config.yaml
hidden_size: 128
experts_per_token: 2
d_shared_expert: 0
vocab_size: 9349
lr_head: 0.0138
warmup_steps: 50
final_lr_fraction: 0.1
doc_mask: true
Below are experts of layer 3 (counted from 0) of a mixture-of-experts language model. Rows are named router (the router's row for the expert), gate (a neuron's input weights, with its number), up (a neuron's input weights, with its number), down (a neuron's output weights, with its number) and show model dimensions 0-127. Each number is 128 + 24 x the weight over its row's rms, rounded and kept within 0 to 255. Numbers have three digits each.
After each expert's rows: a language model's description of what the expert responds to. This comes from a sample of Wikipedia text that the model never trained on.

# expert 10
router:152157115090152134154113123101169139104090149149121158117133143106131113190107124093114142111108139149115091094114111145119108126118129166109143091165157165145108161132135168135140084138112186143122146158122144112112153125139177090145130154104095125101149102135091120129112151134094129145135138134106078135118134152157119133181130100161100122158137161132143139174102107105114099119164
gate0:103155130103166147081118136121182131103137127124130102175084113154098150134182120166143144121105106129157121128127121135132104126101133071146121056126113140162139159140103083141160173140128126087124153145135109081116141163106144103081117113123135140156146117136088112121138169132142132089113129137146162121137129130096148136101120118085123123082138135150126104117126122157171098136134
up0:122118136089159148094135107107129096092140145119122139126125106141099163152132157144104139094127122111167099131107161123116090139115116106151174107118090136100140131150124144162142108170116125155189109104125106146151167134108148131115157129132140111141117091139170135132112084126119089129113140146090127119103101117123137152086135087143149108112102182082080071172138145144133107147154
down0:113118130090129083095107093093129121137174109165073147153114129088115138149133131082135152160116110088150122145122110154136118110126135154162141135108135141154107121122092124136113162152096124116160130129149105133133121121143137118147123137116135131175130124132122177103151131183105138140156121179145144137096106100112132164140107184110099120083147171117154093118118140092181122168153
What it handles: Coordinating conjunctions. Coordinators and list joiners between items or clauses, mostly and, plus or, commas, ampersands, slashes and all in all-time.

# expert 14
router:090135151142133086113110141105094108099107147116140125096136175126180165153103097138153120134125143082136171129077096118134122123143149121114087114166086126127114121150102155124079118135141152156152145099087088127129161118136163131142119107138101120140130121124145124163115134118168137127137133139089164124099144158168136158106093135149107121144103180073131138121127117115181131116090
gate0:094132131138117090119149113097125110144141112103130135112127136136167090089153110122155129123096144150115083136134115101134131127177193177126141158154156076092126128089142146084142120116080113154163120121077116100126118120157118158077120119127112184150129099116145166117161148124132126098141124140120137123143146132173133138141158139106100135134145082114111133112183127167143139114133
up0:117111128128117156127080077184118152129152162111117136100137087131130100106129129102135166151097085133117102127134144103132143126134156107169074138076117153165136068130113109145109113099121126140122138145120150147105132188121114155099126111132087113193116127142169125125127103140140125124129114170106130131153157131130104113123149111134141152128100145158150136084126082161157105121166
down0:196162154099141119138106107133139129086135126120157151140118132118113142129124120091102126108116115120140106098125161131069139139119109105151082166135140131155153105119103106156119134142143093077082141100137149161126144121133108133181143110147065127087094166129105130140108117117155110155128139130094122106141124133110122114154117150159160127126117095123137099133088185114188094130123
What it handles: Prepositions and auxiliaries. Sentence-level prepositions and auxiliaries starting a phrase or clause, such as in, on, from, under, had, has, often sentence-initial In.

# expert 16
router:152146151127122184127134106156150114170120087150139144156145118169171161151103125145108153069174153111150112142110133191114120132147097101174183135123134130114147171138164106119106120152129134155078140119115123125105107155114102117116133117105167097117119154115151102153133139170145111151135129108145153123122120098106105144123099087123119157116089123165155124146096119156111151131139
gate1:162135154123118144110137144115092141128111103185085149107153130140095121167122112145136149156126144108085116152122087097157131161153109158165122099148155151122119125151111113133152099128100119113123105196095122137133101095138136130112163126117150146124111134123113136120149097094128157139130119159098124064101105099167155165100107135101106130135136167122105088122127071151142115080143
up1:127134097124143147116116140139102108129133140190105127144117196173110108099118134126092124099102122133123123180088134100096135132149106137153139088152103150134081124110151123146131123143154141109117131145095138140127161165143124137088139186121113116095131163187143151116127118146139115103108102147142092152134143084149057140114127142119104108137136120144147128079092143112157160147131
down1:146115117127128153166161128138125147105107134132094119109130147148146154103137129125155159148147145181129135174119137136107118132068162134130144113144127136118173173084117117114144084111104157137154156152127109086159137125132115119162106129164081164112129150149149154102163148186145114086117165125090128134131137102088063094106101166125120110131135130145094129123140096140103125149137
What it handles: Name-internal word pieces. Middle or final word pieces completing proper names and rarer words, as in B-ion-ic, Bound-ary, foothills, Cooper, Brothers.

# expert 11
router:120137095099077133141105134154160121193144113113127155143161103107135129100097154204115157101088154176120116099130128133153155120081140126108144119100152136150128094159078156128130095135124115147152116088125158085090125148153128142119130139135107190099131123120153133114125125134100137130109110151101111112128145095146139146120090153150114099107110148122130144098169115145116158112140
gate0:136100138135093109146127103083117095178109128142173155092079093178123161120142170095112118134110133140132084156141113132120105126126124153147148158156149128150142142074141180129145137086109160122130096121134154108101126078164169149136116159118122096128132148130107111108180137119155106138147135122130165130109146092147162126104190120140118099115152112114106123153116130131118149124108
up0:135155129112170137123112125134080093123158155139123090110160124119142133119136132130124136139109146137138121106145118108147200130113146130144071079127122077090122096169117139117162127136136096180119134109171095168139138156126159142127090132093114130142145123118135122141129141209118174173124133173163108093142137136146142123118120112105138122126129112144179119157146104113125139163145
down0:136131185105116117148200147088146127105135120160142145113133148137076121097117114104157136122140151108144131120180137099147142126138140083117153109129122121133143185114127150139188098089123155125150145093139178142120119146144145154146133137110113119177100147134172097106137136135128162116119138112135138150134128112132091122167175117138158093182144157130119145151110114171118127152108
What it handles: Definite article, possessive. The word the after prepositions like on, in, of, plus possessive 's and its, his, their, as in on the National Register, League's.

# expert 12
router:122144075098140155115123103136172163110136135162168122114087178121149080109116110113143095154130139129113158107126145096188141131131122132128102134154121156119105067150119141131145137139133133162149150154146121157150111138138097170137092160118132152092181077155127106162130123094135092138103132160134105123104143152158131143078141140134151126126130122128102151121115104097145163165118
gate1:133120152084142115121138176121132111139123107126151074136158117159156142160127139118133142106080114135171110153079145132184147119168148131110128130091123098155131113145121099099121143138075136083156109121133126117135095095147099114135145143091130122137144109129119111192117108093144128106124129134172122117100149108122142149125178145143140124128134101101134159168140109160207144140131
up1:130178150133115094098112165096134142118109144132192157149151139131114117142142136090114151129190153098141121148126128190110094135107076096099128118141089127100115139102108128119124107148095138134120168116142139135152163116139164131127172119150159105147134116140075120065114104120140138153097184097127128088149133145135117154123129111110164118108135118149118140135142141167097138120121
down1:125165122153211125159158161136161108139112108126123132150157131172098127140141074137138163095169142156098140110107128151096127091113116134133175149176128107125080116111123127126148116114130113127162162140128096127146126121159128120125109139127158130123133177150093140103102101079114134176112134131120134135132129121158141124102104108092155145105114086138114145120114132145168160160176
What it handles: Digits and accented names. Single digits in years, scores and table cells like 200+7 or 20–9, plus pieces of accented Spanish, Hungarian or Slavic place names such as Pú+c+uro.

# expert 9
router:115171104095118103148122159127158088154166123117093132103149111094129101147176156132123160127091132129144085171105134162089090134086141079102115087147144115147151108117150127129111128086141121112142118119125139106117106174174099132123111117146141140114160124078140161102096092133112119134086113126123099160131140134135166163138111124148129092111162140119113158099136120135122126073139
gate1:167088120139144159112085099113190106114129164107125147151119157123155153110147112156143099125136150153114138131147108113113155136165127079129131152111109112174159126142131108130144122127121126124134160131092117143158136143126112187147122144128111134139139146102132098134101172115094147122136154088109143081091128131086160140148167144126106118103138142141137085152077123127127094049124
up1:127096139142121102077126140161108110182085180120148113109130163083110137086184149132137148119083161129114126139107148127085104097099134131091119132132134105129112129123111160174113114114091139113134120102143155125132086131170136146125140098119118171142147094096126128129111137172136115090102123160119137136087159114109143097137162123124124098152088150117161125147098134121091095117105
down1:140160141129160143183088135115112163138116150107096160136126113098101121158158167140126140134140115139157119109135126106138123103123115168106134133156162101097125163121152100090172136131141113095119121101108151084104177126174151083155126138100124116117133165139138129105131120101164112154088158135154118093150162125159143173141094126134126136104137102106099125143132130093144121203128
What it handles: Determiners and possessives. Articles, possessives and small number words starting a noun phrase, often after of, is or with, such as a, his, their, several, two.

# expert 61
router:072125128122165163150151176161110134172137168112125151147121166115111082128162084125140134092151154127106130129167058099122102080134122116127142126126085169122155153142152144120145118116148133148105131137099165092100081120136141161088141121137119123149121137148100108124113145137124119176138149159098114141102105078125143115134149140121109120100120098082157100116135106127131131112116
gate0:139137155125137139099101110141145160162171138136166143150115088122118079126095118125098119135123094146120150158131129125134146113163136132109085143125110106130129154109141103133089142091134129116099138123108135148145102042110113121112119134115099121170146140081124117171123105086180110132130067119097172140109099120105125129134114116132137139157126139173105063113120119160137097131152
up0:112130082146122099178155151121141175111081114152109096117156100106153155102164127145164156149112118117129149101121107108140128119136099138164116093128121160131119113155164155125150061166141109123142127084126118090090175152125132106132135159095137122111111167153120157098156094138109135135133151127113134110132148125141120137114138162127078151125123149131128114169129133105102161129060
down0:091095168122147131109146087122134092136141101157102053113121067151136156180124123158108096111147126123152168149105104132137130150091126122102163098114101102150146138129146109122134160162156119134119156146140124132146134145128138164129157127163113105090131113137168172146132118128107084173111119094151134108120132132168094123131150134096112110127131094135089133174160131098122108122111
What it handles: Closing brackets and units. Closing parentheses, braces, and brackets after numbers, plus units and symbols like m, km, ft, %, °N in measurements.

# expert 57
router:103149140120155165113105148132182147134135132109107120092102135122119103137131126126145194102123146131143139123132102137093114164128161118078125096124139093146098137123170180094085083104115149150131111091121185112131128135127125128104129144152117149131169160112156135129126123148140109120138152083162157132153119119082129119097102156143135136092183137096121133156111096114086090130104
gate1:079127117163102174137125123112150096160137128147117106077159096138138133116122154121131143140118093161141057138159123152135121152110167134128111155106156131137147095174194132105090096128127119175109127130151134135154109104100143122132136103147126108122150180142133164144169101155080128136107112136137108155101123099115106131111127151156091103091130142095114142151127131149120167106123
up1:133082142151122116085149125133108107124111163108113183155093111099159123154135101109134156112119106131135142119106154061160139159141115125147138155121118129162124164094103145121177109178117178119108120167124141122121144133103115169125114133140117105142133136126141113144155147119171107108152101133133133133164121104175170169130127135149116139110125161163159083162107120187115109106124
down1:110116103162128146103148114135107118102149114139135049125115102136113155115103074124108120152096153135096108091161123132152121110095087137123116129168147103129133150124108106121102107139121103100132150180100128131116127128166174137138101133175119164173146142132125141129137140095125157108149110118120121189134109167149133095089098137158157160088099125129098153117108132141138168161152
What it handles: Adjectives and adverb endings. Descriptive adjectives and adverb or participle endings in predicates, such as cost-ly, as well as, known, difficult, tang-ible, Intro-duced.

# expert 47
router:129144138125123137088126115149164126138136125171115116067093084138109104111118124176098143165092109106151108105156104186075120163114127086149131108127114111137135135097119081097141125062134102105110091084101134116117089128093144133143100111152110110128132123103109111125161115110129137107100149078120141125141117113164137076133138140152128132148149119123147111150133166130135091130109
gate0:141077127138116172110153142145123119145147131149128146130130145154093156172160147135132105148092109111137121119141123119119087140141105065129113100128132098168157154136156100175120101105167062134140143103151193138137170111108119159162134111113160097149107137172112102128159102145113090140114085106153109134111088133154120146135106127117127128111106158123129136108141145150163126134157
up0:068137146121134123135121132133120112102105118160174115129141147129105090101132159067071166145148135152125137123138117144155125105149111149126135119137101156129152090125087131103101159122100166089125112180136121121164101155112121114156115151143130156098088127099124151142101129068139166170147154139126137106116145089129136146123127132176145121145108140109147119181129106080105151129108
down0:125157109125134136131178106105120106095082118134070114111126118103131091110154125124094149143110089145138146122134107117153115123163101189172118154110129148140107124129114126144138141171117156090107166140147151141121121119147127117146128092120167111125184152182098108154087118167147136109146120106175164129156122144094111100146121085109108169125140124136176145086109131133134127115136
What it handles: Common work nouns. Everyday nouns after the, a, his, naming works, groups, roles, such as film, album, team, book, school, player.

# expert 24
router:083146119141103173145180160133133073123111170169104083139119152089122126156112114125119132149115138166138096117098139132157133176132130120136145125152126073133137102179140122145140151074094165160083128153164139115142092134174146157119126129133171132146127173151132146136102120135125196103114135135125154165112121146138145141120136135137129089106136136124110124113102151117114133121139
gate1:135157148079121133090173127116073136135125087110134105140106144126147085119137125152122104118135166089122154119090149109121110111105125116092145126151104114090132111149129150135177161127082154120149100136136179122156128127116136128142118124144119114109135144117135131142145120091091140159149124155113121168126139116135102121093133139119129196120143145140065114129090113216143153134111
up1:139137116123103073136146164125143136124124172154107142160106121109156183106159142170134150124127137160127129141142118149128108117116126125134115120141140099142130137082117088150116114090146148098139151121144122108130138147154156100162155140119140130126171152140104089124123183147056140129166099116123104097152117136119094144080092159158124130140118099134137206135137119098150098132164
down1:179144117146146110132155136127120140168078116160116129094086156092115166150145144137120106150115113131100118127132151135107166067142133143168125156128134158150111140109106092138164144153163105098182150075133134138167152139118122101137159128144136142156183129118101133183146149136099148110123150096132110133139088149173146110117133121159105160144133144091133114109157152107131113149128
What it handles: Numbers in data fields. Whole numbers in infoboxes, tables and coordinates, such as elevations, dates, speeds and scores, like Elevation: 220 m or 5°23′W.

# expert 43
router:131145138096090103130143119085132102110162131150120065135113115137127130128183152173146178130161132164110118092120140110092158095148107145106110118133113110172139127150126160126156128100105132114147148148129167092118106112167173130106101137137168174117163131138143143126130110121154159130116132138109121116080129150089117129113150098175156133116098147104129133125152202127131141111147
gate0:144179120113069128108119148157092121106138146147141128138102142138130103116118103127165127099113137105117138138080134125117105164114083132134075140123143104118141149135127097160144146157122110127135123140114121168151147135099162137132127120132138112110117107113121094108165112146110073148182127128141126123150151127137195174154134104100180175131106180115099105150112101170099138154110
up0:152130119138150108103109195136056090124122152138136135108120141157102096196105115152109153118158112125139134108133136078114140131101138130126133125093125148136151142097123135156172142164147118141079153117142117134098145170171126131119117129104119104129147131159124098108102144089140122135149184112125108181133115160131151169107125115101110118154103122193140121116141129117124154150108
down0:091125126112124123114110078109130109148135165093117111115130131092137154099089159113162109120154144129127154124140155125147156141157135126113161149129187166132121114083127122092139132134135134132123086129120179121150121130133083164073169087139122136144107131110143132119172171151117106123149131112089085173067159130139144124140130080148092169143121152109141138141152149123154125131153
What it handles: Space before numbers. Bare space tokens, mostly after a table pipe or colon and before a number, in census, sports, and election tables.

# expert 20
router:162133139127123159100149121108100138165143097151137143125136127123118157141131136133101132121150118160169142115163129151142154135115134104109111137119116073096132073121067089144160171146184139154147159142108131143089129148165143091169149167105155101092149103101108128146139065114151122141119118123146143107143131140169081129097110098104149152166108113140130111107108137152151134120129
gate0:109101145129119137157136114129107110138195153131146117152166190089166136126145163133144090119132163126130136158130165138103123126103116138118115101090155129103126103109140115110155133082133120117124161117152116149145148125102121144123145116116136114111146131133099172110092146091166150131113091109150108166156067145175124140102096121082121105134161125083133154122148149101159131119181
up0:101155142116171149099082124179114162138145148121121103110092126150140122112108141136139091118121142118107172129103126120156130073114140130132124136159081084164122114151101119117082167078123124111120100145129163129092077135175124161136119150113134129128131125163138103122181115109114111121126158113134128175143133136118161132151123093136079121112095109162083154098133115111122106113096
down0:099082132097118151113113093109137135192174076143160158156114116111149118138156156119149138134123154134113149146147144137164140122172146091132135130130120122094133109147120128121101131126148162136116108111109114149072087160141176139120132105159141124121137123188142082150131140093121127130112093107119076127158175127132134130138122081125111173142088104132154116128123132076150117145116
What it handles: Personal name pieces. Common first names like John, David, William, and word pieces inside surnames and foreign proper names, such as -son, -ton, -ley, -bury.

# expert 29
router:124113124133134113102103136128130155091148142137124074154136175112162150114161101107144122131127133147160146161112144126152110131125099148058139098140148145140149164113113163129108129091093128124144145141146100109084151113100183121091129153157176072117180164106111140152149160162075162139115136147150109132138086120119122148128091146134095111145116111158113116133151116120131129136152
gate0:117140126115122117137112148128088132160171159146162106129113186150111105150173119119144093131127156148133131168108109139154167145124125081136156118139161125136145121121158130125117128087063109096149133126176144082150138147103155102153145092136132117112168092137134161108142081122102145086099142134135129063139107128122102140105101128138110095135118159143120113091114085125137157123153
up0:141156146163127120123117083138070160136131119152124130115135127167168116143131144125122102133140126118139124124097102088162124124142119163110102125134176136118100127121122126119154132120108105137170134160160145098145159178173154107135110137098137145112152106096098119108103145143101090117133125094193173105108117142135102108082150161154165151116099146123072097158127103149144086134115
down0:139124074131096139103085167118122136149118108155095130107113110165149086123144147130136054151148105153155142139161170100092101101122101147150127111157099114153145093135126107163167103138146146151137144126166133151101134126118137149173110135114100103138154158127157092126141135109123121100128100077108130131130145106133113123130162123105118166131167108137104130129175158150109174086125
What it handles: Word-initial consonant pieces. Lone initial consonant pieces starting lowercase or capitalized words, such as l in two-litre, Ch in Chronicle, ch in chief, d, s.

# expert 58
router:126112121083170103082152148153133134092179126129092126145130129137133105121130154106085135140119146179154140118121120108141122154143151155137114125081127118108119154162101143112132070170139187124155116087081105107156125113137095127125155145136169153119080142133169102113178140141131101147130148121135143088110139097156142144122111148102127155137143104116099131112132104152122176158120
gate0:151152166171119139100099110122136138164118184149173118118146089136116136164162108104164155080120108137099167148081113131106116142148110122158134106164109135157154158128120167162134114152135110162127128117102090129140137152105104124153114124119127164114112126111108157163147129158137138120097128096173131090130087116170147114122120165151133144153153100118133108096110159131130118168176
up0:114198132118147145105102139135131134154143155168155116131104128160126139124114124170084135115120154113076123105142102142123123117105134150124100117135165131136097125080127156131084104143133127132108118132109160130180131130171131119105176156169117153105100173090132134121086123130140079163150128124087175150128137153103107132124152136087142116109139105116168099135143151116102169093117
down0:146122107123113098140144118119131139123086132159130112146135152098111102107153121125118152121132170099063150124158120141101116116116125119144088141083149110139110069149140126086136117136175085132157109087124134126147146157100082119091105115131170168127108142125092123102126111146159113148144109145142145122169129133149143114043129155117084136158139137121135152160170127148129165130129
What it handles: Past participle endings. Past-tense or participle endings and verbs after was, he or and, such as Award-ed, all-ocated, received, held, announced.

# expert 48
router:084142124113089101128088150085120151106130150119132151147132091124089092117175093101130096095138150167113152106144125132120131110121096165147109151145151116087139125132128092122134110132155152095114126120132108164133140115125132128142160151146159157175120141143111110157075123136162136107120101074136155100088113095129114079089127094173104167155116158111140142128126112111128132108167
gate0:106152084108106147113128166165123132092101142110112121135141107151142107112160126131134076120080087117125086130133109134122119143115115187111153127159156129167109153107129120122126133115102122160163134130124128131130119139139094155154111141120199123186138052130147101123072123118090093128114109140090104131122168148135130119141117102124152155120143119155162150102148105109104131163126
up0:154093153127174169166146169111105098129135124098135130166112112131118110138075076133103153127148123167114153130138134162142165106116090149137135137154155143133103117076141096116078126095084141108109142152145167128118109168110112146149111107131164112108105123160117108092109130125132169156086181103102075140154104139118125123140157131113155152132144144133117144148107105127134140106124
down0:111133097156150084123114140169113138120101160143110151080112143132122150152132111160149086151051103131165070154102129108138090126127161110118145127163141117116148137098108118167142110115158159148142122151119111128135141138156142140119162139099150104142146095130142109092110133122058135107152077154107140117114104165141140138128121149122156114092129100135158121130127169147123088156111
What it handles: Sentence-ending periods. Full stops ending sentences, often after a number like aged 80. or after a date, plus ")." and "." endings and Preceded in succession boxes.

# expert 27
router:109129101131124111113149146142108129145128127135137111140109075103080158137080132136106092140145123094139086103144146129136133170110166088108098082101125121164079118123125152124124115112090136124107112118143111135164116113126148161105149144101116079152155086116115111144166140149167133125133137084130158112150157093134090116092184147137150110155109165115120114102104117181146165136122
gate1:094148111131143156129113125163125119128109115101156101124155152115162115114114110091140107145161114121161147152137129141101174139131153123086156123113143087164130100146131162072130122108164147157110122112119146147075108105146137147127116128140184113120132121088133131146124141129082079088100095096116129099153090101062117138144093132119145109123130110184170161118129140110113119121103
up1:141110088085133148138124106160158105090149133139074094128140130172110133167112135147162087131124149133121139170071128151158125096102124125129117110150150096126144144138063096112119119138111124092160126139139115109149148146124106094158126136152096118164165125135152126092122126158133126160120138127131132093113192119182135153124134162139156162137127132120110118149121150140181156152158
down1:167141142136116103109111135098152123114131086169064090124141138145134108157126116157112146123108136130176147120112088125136136128139072181122170121126117151136118146154118103141114165162112109105166170133114095140141135163088149102128141109169103113125170132087111126116113127152137130135148130170107163179140134116149120143104133130127097105141105144080157138125171172095105113138126
What it handles: Year final digits. Last digit of years after 19x or 20x, in lists, tables and date ranges, plus narrative verbs like moved, became, began.

# expert 1
router:140139135163139125131109169135107145153093091121138133113145148124086110130129129109146118122111096174150100164149153132114121167126142146144123136147094137153108119173158067104131152149108121102106105092081109148139129161135143119153079163154178131136143125161096114125107149111169125113086127126069153129092080145135136143129168137137155088146104105126134132136093125157080126123134
gate0:095120090148139104096116163123138115104110082113105107108119099123187123156104135128148161101129123120120159126146131120137135149118108124121120136086121178156115134148119117099163138131115098134113108127171101143133150134104149098135136148114137093124164149136133135146119104159113086038114090105115144137124136175138141175134175154152104136132089125156129139063162131152144133108120
up0:158138156127109100153154156123137136101199138115127154141083113185130162101149146126139107156115090072087105121167136145089158133121170125144135123156112111097157141115131179087128114098134111168122143146108106150114111142089100130148133116130116149105106116141114106106086128120127140135161084148109084095144151153137148127135155141129096156124130131132133136122134080133102106101166
down0:137138154143077116111093154153137121100123098174139091159127137105173121162182105115143134112130137142095143114141132121153125153151119112113118159113175090135133102133115145136130141118075124101125136151169117102151116128127085100075106098078076113135153138072126138165132106155107151124125117136107120137124113125171118150131118148154134127159100129136120133094168129114160185153142
What it handles: Section heading ends. Closing equals-sign-plus-newline tokens ending wiki section headings like ==Career==, ==Description==, plus sentence-final periods before paragraph breaks.

# expert 59
router:145158138108102120123124142093178131087112145110107143156127097139103142116172080109150138147109129153092100120155141155120111094146116147084129085143142157161152138133105167150182139165111156144116135090093145089139165130170145158140122152121144132099083147113088110160130120118102119102123138128124139159137137101146072107125103089128135153122137147117146099103118160115132128126178
gate0:145135127116126094112160139156129132112147115179109143098133108136151136180086103138141138169136106146125136109157081106153138120096113145197148157152176138107094137090159108140147134142116123096130133114157087143115137145140112138071147122125117117121131109136121119115146157151139096164102113146161141148122153118125115199138118114108089092143141137098116163100128067146151105111130
up0:140115142154092114103109124143149157123165134146111120118163146108140124147112163121114209112137114136106126136109179094124116122103141116127116121101167131138133114150169074153120157116136158141115141118159150110170139144145124118135134139126107093182128147126172124088127126172124124127124107123140146107175178121182172141115130128062116104148143119110139123116144081129130155125172
down0:138182115099133158110107110124086173130111137099132168146122080135117097110116103137083119071147145117122097117111108175177114159131164110124140165175107170149123102103092140106150140147114124078131115151116147133136135106153135107126113166097123104122069153143117120168137123141084143126126150142129114153134107136135080109151140149152148143129130130123167097143104125095142135142104
What it handles: Commas in prose. Commas in running text and dates, after weekdays, places, list items and clauses, such as Friday, Chalcis, and sometimes and.

# expert 55
router:103146126110049162160153107130087109134104136118149091125135124107113134116114082100135130128143097139081139152130136091116104161128104115120144171102146137125159139105143130156106076116143068111103101092144110126157087157156137129147115141123166156113122113142108149124107131123154128131154085104120082148109133129144080149142146162157158118123099156113162162130101136140111150097125
gate0:086131143121114091130102118110120091156155111142069126090168152151124119149116086124147149116095134163130144144131133167114104118154169130154148157127100118103138098113098127143172096148154109120135082148122130114159175161111175135113084145165124149086103117123118138116131114128148119121141171174079134153161136145142123107113133107143145109109128130160162151177128089126124136137094
up0:095164104179173158126120148126124081142123112096144081112130087152119091152149157108119111118165169138130145095134131161140099129182103089106130118150127130118119122125147147144132136150139158131109095134167134085129123149124098128141121140139114125105089178123133124106106091117124148187078135119088161125164143132150153091164155110115133139170108136123135135079121160151132128131126
down0:150113120090113099120100151148123180120148126135124152100140159155127115124135123138165147136104080127141127138151119127134154095120124150160116151102198145090101097129148158113133104171125163141098155121141110122095128135108126165110124146115139123122114114104112116159147165146120152091162210143137090134141152132089146136126153162155111099111117196137120166124113123099095146125131
What it handles: Line and row ends. Newline tokens ending lines, especially pipe-plus-newline closing table rows, and newlines after closing parentheses or periods in lists.

# expert 13
router:131122147123091137102147185131083118130113154158120080131111070094113115120146116105158100149138116105111096167134106130143135149145134159103147119120140127167100142123121166116112144113140153091131168142102138142080169114117172134127106105181123154127154165096145149087130128109119139107108096120123136122126100117135161109204132124096169115125108139146114113133129161147128156139169
gate1:062107120178105086120097147126141153133125121140107127075087096126099113091160113136120126135112102186112106117142124139109111095108122181120104116115103108107075115159122145150113125124105139133153090157131117135131118111112110146132123144142059099098166150162129129115127134116136101106124157117136110168121167162132125131139123188107154149145124121159128117089133140122107081127149
up1:100138146077109104141110114147098129119134109125086126151128149136141150113119115069113085132125119127102171153110168123082169121121141064113105112166114131107117136141145158115137082081150128127116167129129110115124110127151087143111124129103114130100127133111115128160132107155112151158117118156175113143148103103127101143085099125123131138165178147125134117136094125164066112107081
down1:109127146130133143113163134113096170101155110103102100107128172147096147081101123173084069155133088153112097158123120115123107116164092146157115089128144126165145177145085103130108111154108171141128099152142133121079148144153120110130149139115138159159154085083085136175147160134142123133116130125097097136126165109107122089111121120133127134154128126141130144138134155132130146140132
What it handles: Name-initial capitals. Single capital letters starting a proper name split into pieces, after a space or quote, as in P-etty, W-ervik, R-ashad.

# expert 8
router:099075152121172136118124134132101140151130140116089153102176147168112147126117113117169118112131136110122088116148113115125153160073141145120097137142117156139170158110164153095118147096135117092091114142079160144150167101120149130161162157126111139092155124137102168096120148122128137106150149154163152097131156140120180154096126098146095137156115146135141135104156116122137085125133
gate0:090098113116088128138134126147157110159127094139183122112126120124132142110121140091113092143124122109123121150125125118116116111087118141180113140086144144123123141093123157136152150063131103158109164129112115165177129150132139178076148123109085136136149108111077144119153067137098168105140156122126112124130149121121122149138085153144186153108138084128131148102123108109151123134140
up0:098116107135143142087125089116118162154147107112112097129075119108138146069176105170167113098146122094162108120135135101134114105135129128154113163119100117116132147112137106181130121125112102160130114116140114150115094115146092094141119134072128113101147112124113086140118146124139118109122088130128135139123089112113167137118109100088124107191166117129123149093071137156145154100110
down0:156143107124094155156094155110131108125131121141153139114125105065136175128156093110134148141082095100171119103152106107118092105133070133138114116139137166161150136127095124128195130140153154068136087110136153102128112113143149128171138159127113160143121129106123086120127128134116116137171095126092144133121140137140121125121128180119124154176160159106138130149173132132122144120117
What it handles: Range dashes and separators. En dashes, hyphens and slashes between numbers in year ranges, scores and table cells, such as 1997–98 and 6–2; also New, See.

# expert 51
router:154122104155121085075141102101094131079117103092116086116105080104155143127159131197144145168151145124098111122132113107107124122162148140106081148102147136142117111126137103127170128114128140159143115118136148131095129111090161123119125149144144118087171157108110117106150166130081118156157104121105116127147138109111158145094085144122136138107150112128117166168147134146133142174136
gate1:140147159143140143123134107098132118135125126166120137098099145144109132119163141147112116153114124129113136135079091117142099105130118127101158117173118111185138168155181155091138137103103114132105151135141117131103115085135107144145158123114137127153155113130126096151146134122097137078107135144129175141132150074141107152118079137153157155105162161139156114154203132171090121120101
up1:133158136133097136139117106132086155096116136102152126111135148123110121148134140108154095128131136185136107093129116099131157138133126086117111108153135132121103162123140097108132169133151128128157102128131120118143119115105103151102119077093175172151143153138168180157094122097118126132105124089176163121120120103109097163125077096115110162101105140121075161123143074149114130100146
down1:104141109121147156156131146157096138161109157120120093117137134108155116167101136135153143098135087099129146084131147113145147131120144121145120151158123154114144063119147079112124113124140148135119162125138131110189127102120155160125092105140146121129146134152105155108086109101176112102122138070147142081181130146163119125090111180128123125127096118168131150124128136098135153149178
What it handles: Word-initial consonant pieces. Short first letters or consonant clusters beginning a split word, mostly lowercase, such as t-ram, t-exts, f, g, sp, infl-icted.

# expert 56
router:100147160101143155165131105125157137145087173167147158110141089148117132110092153134112095127130135169117140102108145129151115152140160108123130124121131080160092092120139133121100148100115143090128121152109207113139093114111074142164129158175118126107083169136118104153124131153134127151111127102094136154145159153108115100114179157156120137127150123145120147108119129112150156112129
gate0:126133152124146169113153119130113136108103142123091130120161148110154193135148130122141145101119139105131131131117134176105186106136107163140140145116128116155107172120113121082143059106099125128135150131119143170101143156115097094121138138149135113162131132111130130130093183160133122184105114072096129128140094135110169103091130145127152146113165133135107116143129136160149149178157
up0:147133151118141103100108157138126130125093123128141152094102119126110130097109142160108133087032136142124149093121124175081132152086155141134093192131144094135117115140140141119097122155075114132109119157131104177149147168154099145126107127101104099114129128128122110153095152158160138139109151138121121142123110146117133107140126134148183109108134127115102112135136141118096117139190
down0:148143112140106139138113131148119136139086123141103138126114165133117104100126116136130111160097095138148124125159097183148099116119156099141116127107143153078119165116123091102112123120147136101102122108076145103123120101121064183164113102126101129124121125177129101086098122140140075145164145111091161145121149148106162091078140135094113094108118086151130143132148115091139134133138
What it handles: Digits and place names. Single digits in numbers, years and designations (type 2, Squadron 3, Hot 100), and place-name parts like York, Orleans, Europe, Carolina.

# expert 39
router:123154168144136119122126130157144111154081131155132145125109120155104122136117134124158150151105132130171130150133082162090147118144153099122118126136128101117109133156126102131171085117126096127143108087121198122058088145127115096116157079107112150105124116137165133108149086155156129131113130059140124172121145133122143103111152147135126162128126132155126126145152150143177081124131
gate0:177120106116114156146140139144168113138139163120119156092107157118136124142163138094145136085118168126145140097131132103137093107110179145118131096111142162118100108148096141137139165099174158151118137136183125150096164148125145124117100127095167140141122086158095120117119088127126126132110145057139110148104130157142166147123152119152156141143148110138104096132142142118186113165138
up0:166145092114103129127129130126125157082140157144133119128109092084106071125095094129124131139087127127139152125111122125117135129111074103162105157120148166126086117099138135128105149139137183132132110133176152154140124106115137092149107120162146134093158129150145124098136100136148091138138138151135134085129118192166138099134128134156114110100165157134122194144099086115125108140157
down0:115114147095130168121159138132087149126168067118122090145113124116120139096117136085098157140119139147127105106129148166090078171117127182094108091137127110104084133110126188141126152128148122161123150149105103128145130131131113102101133080151169139116161152131145149138165132106110109152112102121123119118121160131102160120138128149075113150130147178109142149139102113154111142147163
What it handles: Institutional noun endings. Noun suffixes and nouns about government, society and the military, such as restrict-ions, exped-ition, government, region, players.

# expert 28
router:155191135121123122156157160141098130097130129089150171155147100146092080115092108100118080109130131132132162162138158079137131128162139187165133123133121131164102103113127090102130130131131165119078147122127146119136126137084159157127152152133104142178152143136127120117105102123137141125138125160087160136105099116148123140130137141091093111118114133134138158161124091124146155160092
gate0:127126164132138163113104160077104113103162130096144116110149131112109109138071115174127130165103131177125100131157099104141109100141101118090085144116141132135122141145096110137104102159133136098131084134137116116134065117150179115130148142139174124110149145132130139117127189155107137126131101132100121132120114130089119146139109126148131104179104136132136056145127110124122096119171
up0:117119118158182184137081131176115174124089124116126111144105131082132145119117116128108150145148124134091090118137145131109126162102194120125136148124143111125146115141147119109141104099175110074088155150131114140148119103120164150142136156158117194129139136147165151081130126149104104129128143123128103141105175117129114115117101127142124107103164140134129116131138141164165084091133
down0:163165099189102144142110126161106129132138138145131098141161138118123136148108098139133148112155120111120124138158133122101111147120147138101173098115120150142117130171131132075076091134133095120139128121112113125144103139112110143177113182164118144065115137102103130130130124162109173153131121139119159080137154143155139133092139149096146076117100165141129110136116078157103136162145
What it handles: Acronym capital letters. Single capital letters or letter pairs inside acronyms, codes and model numbers, as in ITTF, WTF, CHF, UB40, SBG700.